Below are experts of layer 3 (counted from 0) of a mixture-of-experts language model. Rows are named gate (a neuron's input weights, with its number), up (a neuron's input weights, with its number) and show model dimensions 320-383. Each number is 500 + 25 x the weight over its row's rms, rounded and kept within 0 to 999. Numbers have three digits each.
Before each expert's rows: "gets" lists some tokens that make up at least twice as much of what it gets as of all text. This comes from a sample of Wikipedia text that the model never trained on. Tokens count by the router's weight.

# expert 1
gets: "-", "\n", "|", " and", ":", "="
gate0:460477489487473510488517461461485513504476475543449514501477449519528520457483523518522536513492537494499458436463461516506496489487470490488474518521510496521449535493464545483518476526524503
up0:534544505506503503514478515523511465487482519488513525536487528488517505496463512510502481498488485479506527531547512487500487522523524508552510466505537473458568456493535425515492539520479464
gate1:486496494490495511497526508484439515476495509502530522448500515513503507500483490532487473448508504493466536531462486520532497497485503521511479474529525520489462524458499518490516517487486514
up1:508462523537476499506553475507483538478486540516499502494492519479501527513479521502495511545486487511516525519511499479490475500488515506478510480500445497546522461450515478516490488508458496

# expert 22
gets: " the", " a", " his", " its", " an", " their"
gate0:501509492482496505470557483499426508516495480509560464503502519516495539497525507482501510504479503523495497506525485520516447498540448483505499529455481462487442552545497542518524526458454491
up0:490495515506492489479551541503456528498464510494524439473521513481470531518485510494500546489490484514496511486532499501478472496546471483526488492467511483505508508533496509500529522463462477
gate1:507530529471548518530497533498443480511485521499516481506522511528474515484500479510524505502499508523470534527474505456504498459484484461493523447447503519524457555500527547500510487466528511
up1:509486550470489504517497498481508475502464509482509509514503519531529519492511519477545527528524520532498522514463509458512512482478480487482475471511526485525456547519493507512512511527548509

# expert 24
gets: " to", " he", " it", " they", " He", " she"
gate0:529516493511510516478513494499542513469422498485534503489481534488447521495483495515511467540503506526496546500489488533496533465482513447482512491469504497510531497471517463476548460487474497
up0:487467525482523478509475492503448471517535520526490510544536496494522505501490511472490505520489511490497496477489484461478458494475467481507472454524553514513501522505491515506484536473465498
gate1:488479529476464532504505503470474495516461490479516516475490524526554462517533503503519484488493520489495520536467489515491437495436547460510514531493541490483507498479488519503503515525540493
up1:520509486514505441490480514513535510502520486489531479542528496454457503463509492482467500515492535490527490474525516484498492527534497519472489443544501536518467501477476509501516457501463496

# expert 79
gets: ",", "s", " was", " that", " is", " also"
gate0:490521513486512470489514458502478495486489506490520477517472522524497501476509490489498521523518513497465485487486503484508501514471615493494515471544460515502559505466497458498533491509482490
up0:530486485507468464497455525455514485516464478496507524523486436495481542496480531541493520471500485501512512501515508479502451476518406486496533540485515492510477488508484547477486465509530488
gate1:500506472506557457491522518497454493519432503493500464476472464515512498508489512498544459530497481470515457468507525486530459501506487515466502496473508448480501511527490487494531493547552501
up1:500527523465458522507491491501548510467541472502478519501512499495450501479513471523464530488495518498487496527494494524456537485504508463532511538532488552499474478480519524528497545496478497

# expert 72
gets: "2", "1", "0", "9", "3", "4"
gate0:484531486497447523490509501498510496491520505515494481442471480495479448534556502505500483490491471514479489529496504530505488506473487513481496465457520478509527463536488486502479507521488471
up0:477495470504470526469512491456521505492535494489498488488479509487493440534512539516501460485504484499495496507486509512503497523486522510473490470429496495504533514555494494493527513493461453
gate1:492504467491452464486490503462527506493530514511551561478592502507476505439492513529543462484521514510514488527523508511505475510538459517503486472530496478550505490496493492526498476481497497
up1:475486526464483502498489498465494475506489482538521541507545499512489534461503487507547453513515509521491499501521543513505422512511472501497493498525492464523509503476515500492506501509465481

# expert 65
gets: " was", " is", " were", " be", " are", " as"
gate0:528464518462544483498498502458517518491418495510518481448482476501489436586521487505482518491479505514513481498500489505483423474493523475490489465494543524503546530493523480489480518471488535
up0:479516474510486508515506499523524508512509465494571474520584500515472543499475508489521498520517482482481531452496476489515502529477504501528505474507420517526549450497549530513533501493559459
gate1:507518510500446477474487526516507504538520542511469424514440527464510499499582503498505513493503482485504484497489523507506477494520504504541509498484505482477533508496500458475485515499555491
up1:522485500502492484506480484542483505468534523523503507469498527489530504503517504484474498528500488541477482491490496496480516499518516488486482457462556445488568531495527468505525557514500508

# expert 28
gets: ".", ").", "\".", ".\"", "\"", " ("
gate0:512498496498530486490525480498510494522479472504527470543522515541475502467450506511496492491488494482497478513530530491518532513462494454500530488569526518485477473457503476500543511505467493
up0:468507515471464529524488512511453506452535540499497551455485500476489494503537499480498506476494500524481518511475489536489464482554492528485482480451474457519491489524448523462487500498512506
gate1:509489523505451489502486482525473498471495504491496503502480509493521476479486520486516510417512484492500471569495487493499505495491471488521476495514517479484488473528522509503516495463493489
up1:485530518492431498501507525492467471507461451466426483503484498502462524471467530498490489474534504490505523497508504520481505465488478508505477462495507462501529514502479480523512542497460515

# expert 43
gets: " |", "\n", ";", ":", " –", " /"
gate0:525484540514422496485499468506497510521473491500535515424497522499507513485488513483476490527479489522500494513537498500465472519490479517521470511500499514511517484496446507510490487505497505
up0:501493490502552492497480469468450496521478438474444481481495501570577543549486501490463504494507519516465522499497498496478464494517450509484516529509486482508477461528509500520493456507531483
gate1:478488504506520475489502465513509496493495526524502514475446502534469452546466499491493482486514510497537491482497522489509534519474510519495519457492515497499534494486554562488507492487510516
up1:497531486497494519493526517501487512521529483471513500523572540460478557484545506490495513539487473483479494534536497497491458501520479474502480543513486497511436483509473409506503469502497476

# expert 21
gets: "\n", " |", "-", "|", ";", "%"
gate0:500514511499542480510524490544482505511525510495482500506455502456555471435513521504469467491497533509505525541490485483523524508531518476505501537500484503510478515539501519499488480505552472
up0:483503461475539512524508513501501482499528539504474472514466500459554436496494503497478473498495520503513502520501486467504509514534492461482500491507520511503498534556459511508506479492478475
gate1:472505503508575484508503462487513542510506498495464498488501489526435497514447507506506481514484476500524478521496482480462452491517542525533502523457493538504473508465499509529508444484462519
up1:506505535517484518466485503515416505537476472487493538450514515487508490536514498493498513459517468508504490512507513532523494494538501517518476541490486502501516480498502522497467464469476510

# expert 11
gets: " ", " c", " f"
gate0:478478497486479525475471479533577508513461462467481476504507511511497513538491484496480529502492463496500477508487476480506515473483483512506554516568522517458506454504513483517511500489493504
up0:487540497520496490508514577486478514500550554545509494473528481478470509483498504493458523512494543495511537490502514497477472521549477474470469509488494471517467530494508512506463532502445513
gate1:502513481499484502522560503481533459541528523503488479558514477527495495504547498501489518543520517495481547472513478503534481487476500477477471463506516531489515478482522488496523475517518506
up1:505509539470549503504490451503497532486520512484505499570507516502453484480490501506499499534490499498485498500466499488522447496454534522472476489509518551506468490486514465501509486504528518

# expert 73
gets: " |", ",", " (", ":", " –", "\n"
gate0:522513484520502484497491487480450500498494452508426532513497481519449521481518495474573521442511499519499480522534490446536492480465495464487515531506517529513519496553506500503503493411505513
up0:494498474511460484511493498524509518456478522501497464503503513483468515476555493515499552464473467492499479466463516498525508501478500484526533507482501554483507490481497516479499526490503492
gate1:475513499508512487502499491542474484482527516503465489548481506503487509452469488497485546480480489478521492510485497504510520532498475460506500497494552533521465489483534512509542500548497464
up1:484516488511490496534519515519538502518541507500495548525489509466499451496476483522499558524500457511459480502480503517510517504500516483489518477503548511506529484473476484510510516493495499

# expert 38
gets: "s", "es", "6", "8", "ation", "tion"
gate0:475524483483503487512496523542524470488500527507521478544469495479581515489531501483501501495492544512511481510445510530485480501490483466497495509530437459493535550510484485478459472477532501
up0:531484515490448522490523478494469513486524509496471461502468535524491488483505503506510482496484519489506517494480490473492467501452539516498509493507532467514492447460511472520527553507459510
gate1:498494478511462534482501522460541509498487497502462508481526487479523528529486519539470500492520506519476494520503527486527485495487479486509488495474492514476494517508527507485515525507533546
up1:508498525498513539516553508507478491530452542508507481503473515467518541522464510488475538531505502475485486507503505517517509473499480534494471499486518515514493583521463454488466469509520496

# expert 56
gets: "s", "c", "t", "p", "er", "or"
gate0:483485518530539517490526478482531478466489509504489496567449475521520516526470506502518515463490519490494487506502497477498453503511506532464530467464478505533520469464545456515527458516475475
up0:502443479488447513507500483470469500507541521457511554511557492427472490495460475566492480479524497517473504515482497511503505491512464500490493439520527466524453506496522536475539523503513471
gate1:503476495494480532496502499488460499510516505529525484478493484514476453522460499489516466447512503518505548463494513491460507483520503486496473515512478518515534506530484524485507546469509505
up1:511451517468520492493518540498501520505520439478518526486484463512494540455492502478485497482493506474485540460534538529466478518505458516537492522492504542453493489486467516483533480447475509

# expert 57
gets: " be", " as", " and", " to", "ly", " been"
gate0:479490518522494480489427501486479495468525537515538483513463513536504503494531515477525511489522498459511496486517477468506546495496513482498483489574518522449480565482512531508508470487500537
up0:521555548504463499509473492476504525519480483503545571481573458520495513491484508481483522520529513475512525505511484499525464481487512503463500509523488466505515530509519503499445483507503504
gate1:512517526489513545462513527508497514541481475490476488543503530517547484500506478505465497517497491525509494470537486499516499492546500456486560466498450450545492496517470474532532489532479507
up1:491474549518525515479485515483533503503461502488526518539532548519515501502510493510499504473504494516518515496504479510508532489531544489477520480478523450531502482473493490508496467519481506

# expert 62
gets: ")", "==", "\n", " ==", "===", " ="
gate0:511535480504474467515502500503507495497524472462510492479502514458471497509511499509518513474492501508501478496463483488493493509510507509472476518498492456529518484496512548477494468501558500
up0:521464507509588508507500490482500480544513504514518486539498471552520483527505516488517484524521523462510516528499510517507526470481484462518500464527475527499481509518502441502528513478475498
gate1:482505457489488484496490499470471508503529521496522478510468505529501490480477513480514503509544502512529499495418517514475512493518476503511535492529531512499472520541508496534472490470508504
up1:543522479479438515525484543539531493477498493497493511485531504473576500508469484531480498488452502514502486496475504519508508530520495476498506508506515532501499497478506512489508511491495509

# expert 63
gets: "9", "1", "born", "2", "age", "aged"
gate0:508484537496486510495520500446446553457527506471464511510503488499494494504457498504526550517500500492509488507505512521513443473503512534491501530452472521496438525523516496512488538452468532
up0:520522521476467514495473511460436530504504485493460526475483490550516499520530506498504539553479500505511499480502518480490473494519537546494504528446488524480500519518487477504480556463475518
gate1:524487493506566498511527492487512469450486522487480510490442474494495521494478500492499553487501525521507528490535463472493525515481539504506484494495507476540464489431531541475511509538498530
up1:486497444454464479475549453513457501502530486497490520516512555511470479499532491514498486500521489492507479508497532488506517518511508500520544529510607524488490450469451505482501498490523458

# expert 76
gets: "2", "1", "0", "3", "4", "5"
gate0:526501514519474504518483510491553530424516526505492468485514494482493489500485495515517489491487501489507485449522512513531489511468499501522542492481506462547458517467542478488478507466514498
up0:481505489533469518499477492497569530450507480492468480512487473486519508494502509480541483458490512510489488490492513510514490521527519486500516470487493482531484485475534498487471518436501505
gate1:523523509529509503512513494473481499501500518494445587462506517493510522534567504507463493495453468478534502531508506527505532523482527506485521507532457460522504508463467515492483518522515470
up1:488475464497519479493483525492516535485501453493522478525442464544508452515421479501549503506544524532482473428469504492490490496517468471476517464440531528463455514520535550510524493489531511

# expert 45
gets: "0", " |", "8", "3", "7", "5"
gate0:489494523475504488520526532505511496524478529508530514540477462516508499485486483541535511519492515499471548511498475511509513523506506469434523475529515526483508456513503505492511535498521498
up0:493539470494478525495455499500492456489471466493447495494530511492504579465450466521501536508486515485503501531510522467485524479462515532509524495538482527506535529509499447476479517524511478
gate1:526497493500470496502511497515545493468476503480481496437505507532425505495459495490476514494476507499531511499541515493487492502486465564549500494506491596451492513478467562510467492483477503
up1:513463481491487465529476522470491507473515523494526505466504493522470512472458484480515462502486497456485447460528497507496527534489502578536521448500465605486496484432452526491486445471490504

# expert 42
gets: " to", " up", " back", " off", " north", " out"
gate0:517525513503535504487517480502508501564495510503481549507465481521510494535471509504455533522502506482496506506497485485490491499510477486496505531498464488548494510498508536530483497560505505
up0:535507513509543520480501499481464506525486508502471499502482500522515469569495506492475505512507506479484469504524479491503502513538505509498510548505464468508495504515490502516482521550555493
gate1:499496492492477507506490512518464496483494527512502443487497502514464525468521515510496520510487517494510514516482491494472492491482495502519501495565466533514471490470485477449465504524460504
up1:504486520499495518499508514509536467523483525491519462525467505490479501492465503537553476508512485545496519484514481485505511511496540482471500540540507475458535466532507491547517506486538523

# expert 50
gets: " ", "\n", " \"", ":", "–", " $"
gate0:523463478523528465458505487491500503546529514479496549486502488558500501512483518513511500498488500531505481479494508491498493534496511531506492531531513511536444508506473541482534459501491491
up0:516486493509542464467515506502527504533528501472521505499515524534494562493489505471524480463500497512491527454506504509500488493494534514489510508504485539513490524527531500509522495537508498
gate1:485488480511500502470524536510455511502468528493527488499487483491463485492590506499487504458535500541496496535471519475466479500539533515504493535474499530490507515496447509520535471508481539
up1:525473531493504525501524541500519510495494470496487499484523530509493555448422479520510479478492501533481503488523521494483471505478458509473486491533498452552517506473538464492515463516516506

# expert 44
gets: "s", " |", "ers", "es", " W", "ies"
gate0:498459502493520510495506493505480465436464537465503548480573500497503482462524506499495552545477517531514501516517510503514500507496490490510509519506513466492499489456516529478515519529498511
up0:505530488520530565500504451529506481455489491504512496528469509504491450495471502516454551520500503521537516519494503485500518499472483477509507506526528496477488501453508508498492495485482487
gate1:527535473515507489514456493540469522477515515487491497460498508550454488536510505515520527549495477500497491531504515479498489503507521503501487497542528484492473486510513534496518467499531508
up1:473473484508450524523496513476481504488500488524464476488525525492541502459512512469476514533462496508490512538496486475481531510490531478481510522514460523533511499530495482487514481551497488

# expert 53
gets: " ", " |", " May", " November", " March", " October"
gate0:533475509508509495497499493519515510500488510493461470544499479504506488511415487494503504484500496506469496519545519526509548525489499501496498518560546492482492495511496482514514501505496497
up0:506511475504515498494488441468522506526487498513423442548476481460501521496476491505470459514500499536517477514511536450499528531507504508493532508499534488499493491517488488475490486505516476
gate1:516490497486524502518517483465462463513471505478560466475553466479556495509534490502493526524483508496527482514518486505508518503465502532479510514550472463516491511488482485505498490515539470
up1:528477502479532495494506516485473466502455501486586486495526480445560489502505491507481528515484512516524492503520473504515526491471498519507498519498488473512516512501499503517487484526557470

# expert 8
gets: "s", "i", "e", "k", "a", "t"
gate0:509488530525519555519489506460527513489533489469439525553494545530464513505452493502470528475530513510505446513491481516501454519470483542514469496518518543480477482479475487498496482475513509
up0:490515470492456500484491519535478513518476515522547484477482465503567483474533495511505460519486480490512563510501512483512543492531511502474526528483524438526505530558503522497499522515512485
gate1:556475481479500483469517502502466464498428546534500522585515523548474484526422512487502496496536495506518476474508480510484479510484519505521515529513471481503509507466471462501536534523514518
up1:471527490491529525520493542516548498513485481535514507501460521486497506498489488488506481454485490511471530509505479500502479517536501442522503458503522511534493478502474483491508503482484490

# expert 68
gets: "\n", " \"", "==", "===", "†", " “"
gate0:507479519480490512523500474464518457486518515503544519482470484492484519529566505522515554458512495479494491484504504500493503509489489521510455499526492530500445510480498482464493523509525516
up0:510518501490532485474500494536442521483499479492446482546520499496549463469475486506483446486485488524512511503480499455508475511498493504508530482485482412489500500547507476497535529484480476
gate1:486494469477500468495512520453559517493529502486469477540511491490497565497492534466510529509537497496501479484500503512503543498498492537511492468468508463493498433559498535549507482531515507
up1:461523502497500523501449474525467524502492567505487486503469488477546496474554480504492485518514465498492493470465501517491469508550485452500489486471517535518518506487523473478472513490483505

# expert 37
gets: " in", " on", " at", " from", " of", " by"
gate0:484517503495506495505459462510506495485462553515473538492497482503487488501447510484450476502478516493486507527482524496506503527525512508500520512509483494504540513482534537495471465492499498
up0:520502491488517511485498513507499493514490546485497506516498503500506486524498520493492510517504529470452502440494501497488451491485483503484528493492484500486470543515490524470514465505474520
gate1:529486503505485522525528484503480489556545480519463545479494514521507509498426512471446503456475487457486471503525475498477506479464509513476470471489479511497554515483534492516510492496520500
up1:504507524523512492517512480486456501552498520531525497552491508525497479493509522485453503488497487486501471517546498488498519489493547484488505486455543580513514479506494484519548493488510501

# expert 25
gets: "\n", "8", "3", "-", "5", "6"
gate0:515503510534442481508539510467477539488513515479522498544457534534506496512486501509503491485483479502492451478475497494488474515489474540532494450497482494500492468498509566495508471504537522
up0:459515508490499533489516486543492483478452479503513458498493520484534505494569499507545453467497506510488528443489529488493489488501519469494496488517462477485503518497455498497473485540521466
gate1:488486477493552477513514531463493534502511513515490545468524476535495504536523499480497504497518489503522485463473494501483455519476511510481495512455506526476493481506490552510525480482545525
up1:472508529512487561514512464531549486495475466502503454498483517503499466487518448505487482414515513483489557537508516520500511508479512505508503494511512469522537466486547509481496498485454515

# expert 74
gets: " of", " in", " for", " on", " with", " from"
gate0:460488468493519484475481505485491521490492535503510479557439528492521513511512493494480480516522507539481475501477506477486528481484516505542521473434492478546476494492507509477522537481559471
up0:509523515502484516502479520521522504490527485482532503522452467489526513504507487491530493497490495520492528462496478522524562480494486498472494522470548494522489512501513483499521515494501471
gate1:501500514514473499517520508497495507488511481499465510505513497482508473490494512516486514501516507486498490513487496516505550478490549520510483475527542452524545497480509479470492504531458496
up1:534504506486394493513456531469533494527531529511508436484515492504504481508490509517468461455497488471495500471512492489509487478473496497498473485471479487480486468463467483495476500507503514

# expert 71
gets: " first", "th", "\"", " second", " last", "est"
gate0:515507536511495510451486511478521515530481503490475498518488476507483535484534493495571533521514509523517514493516509529556509487459490478493499491508526524519467498522509496504500493477528518
up0:483509467496533471497552475500495491447531476482492480471515506505500482486482509480519470546468495470486461518475494501479497510515541528538524493489458456475579461506488464501465488520494496
gate1:512516494513507508508540487433482500502512498516536523489486460506481483519494522497530509528488511515501428533497512477525487524514526551482523499474511491481537486540451557471536558473456489
up1:521523508489481516467494515544499481474487497484514486481480481501507487508489475498503542548493506447484529486533471490497487511505505519471500513538552501519522511463535490512496450474477495

# expert 18
gets: "\n", "|", ")", " United", ";", " Re"
gate0:497514552490473548531482495475463492499545523494474498494498554521529476574503491510497530497488466510488507458495495528525487511494516508515486494484488512477505495488515512497495521509510469
up0:481494520489470490493489452511518496523506483529512467490517507456488504460522501494515488485509508504503542538485505494495504484516527525505503494468497509472522448495490507499523487449513506
gate1:481484497473547503523504511451407479496569497482499496481486442498520473507497503532543539515524510498511502488513501512501503511469524446504499527520528468486538476462522533518475491555515533
up1:492482486519479468486536504539517501503522500488525494497563565465504507511444491503460500476493477467483469493510475501511485492505467531510476506496494554510510506503531482455480508464460496

# expert 6
gets: "'", "s", "y", "ing", "al", "ed"
gate0:466467491474466521499521517459491492504515530508459495498486529540493458493512517498501477487507536527479465494503504480508471473483480492508470500466480498521511491523487468513530513506490482
up0:522505523522509506526494498517493516503476499498517503467523463479520535521490463489489520523468506506523505495510496501495518508524498534507538495541485513450467504451492507476484512507493527
gate1:504485506491510497491499525471460491481509468497495525506474457498513495471483493473527513498508516514506491494464475502499544498481537519494471464494455481517466517496466465512475513490453504
up1:487486522462499480499460531454474477472464459500498563543505463524518497461514488505509527488510504504507451510446502522529516514473559530481489420503489511515481491500473502522472504497452507

# expert 59
gets: " |", "==", "|", "===", ":", " =="
gate0:476526526510523494501498511507486493501507510467522483499484518486484546473529501491467536505510510521530478489491471523499493504496511519525499493518572469529476478493475544528508493488508498
up0:500493537501470499512468476541467463518517500490531453512472496465481513481474502491484513505473512511503482531464495494488519501507506487498488496492530461533509505493512498494508493505525513
gate1:517481489494530464507514477494490505515513488484453506448475511484589458504489487501528529514490513484465503509506468503488491521471549516482484500492538524477491486508510511511498480488500504
up1:455506522506461534494490542497535489476485528518535467516514496517456526483503513495475465488519485544548489485532527509521494470530435465517520485497498486541530537485513509481503554512463510

# expert 46
gets: " that", " which", " who", " where", " when", " this"
gate0:485535525481489514506536484447489536509515512514481549550520535507485491487529498494507514490529505473471498450483473529523538496537453518496484467445526512494489479474520511460509466450513506
up0:491520467524519516478470536498504458533496505467478474446481470509529524555470497511518521468482517511542507490503513522498499514495518487523511523539516492485516513537493482524495517510446495
gate1:533487508476510536505519459486543514508556494486499491516596500504469508526473505494459500539498459521504538479512498524487481512498525542504467480530563540511465484520502473493513470509492492
up1:518484492522390486517457471495476495485508511499464500524483486541521458499529491494493459466492512472515501566475504527508419493524480497510518518521500532524466564500533505519476502537525498

# expert 49
gets: "\n", "2", "1", "9", "==", "---|---|---|---|"
gate0:490461554525468532502543513482461468523467533527492483519452488503511500493512510519502474477520472528471514463521488505506437479504547518513493475552463476503565453509537548489449471520536479
up0:497484528536498510526532494503512452515483509503493489516441477484532501478521526498503480469538499545459495480498483530490444491505528523532522473540481455507555481513545515475477482501531493
gate1:501495507476513506519471481482506504474542511493458497466494526484485503507485509501463497502469542485504472479503534531497501524505491516486461490520453519470493518439523517526507492514482529
up1:454485493518489505492510508484514515495486522499485534519482490483512508492547495516479520524522472517523482513516498493495477494503501501520516475443527484506524533486471490477501522491509508

# expert 66
gets: " |", " ", ";", " —", "0", " −"
gate0:474527522502527516483530534490496496534495472504526454491530472472487497483500494510489484471478507495460532507460569503510527503472478488481541475498507468484538480561512477530510489515467486
up0:512494525515583516486519515485507492509534517505501485505504483499489498499481497506503444432499519492462529531486538526488485520482491523506522474475454503496509476513488498490478516485484483
gate1:488487480515497498493492522466483452477523513532471455545483500537540508477467472512477508521507495519468503454535511504494434525471546483529531499520485524487498503546481414508505519487507479
up1:478478472499551473472480504478509476508513495507466479533484536540501527462426488504477518554506483506469518491496497472514491504494506573503505497572524494505492518523487397516479542518473476

# expert 9
gets: " ", "\n", " |", " —", ";", " N"
gate0:480488523488494501524550511535461500541505482468539501520521547520479489513463506490491501448511510492489538489543486484512451474493511517492465504505469496471505485539509507502492467500510471
up0:505469517500607523500539506554511487482518480502527526536512536538519509515383501494491453486502496519486520458512480495475478493484506500502469482475476516502511497508542497497514521519501493
gate1:523494484507513471478444551462493516500487511499495497530494490503488517546481495521511508551477437521499481510476482523472480513472479478554479509500486489483488533480494452494484519469512495
up1:488534540497545484529476491514519513463512526515539520478476541515511504517445487530483478507479467521489506479525474519495515510456500515512532446441537486472488510469494488474477552492522513

# expert 27
gets: "1", "2", "0", "3", "4", "9"
gate0:486513511474482530532501520460511493493507528504534516488442512493481503483502492497460519489485490484466462482492473484521488515511502471509501527543512552523504530470426488503579498530521487
up0:517478461519552475498507460509527533480477466493513462539499522513538508495521523485514524517498491508510469456515472521510511495510517520503525479494499509491499506520533482516459431463510516
gate1:502483569496483528530508448530483483481501491506494498484476471499489490546525480491478477499493523515527481527472477515517483513479522525503537540506479495469496496508545511508483483512520505
up1:520525517510521547489461534530510496530487511505518505519462488498505526513451498515460485537518511508460514523569506509556496504501477454498505507510526470474461462539528483521511551522449495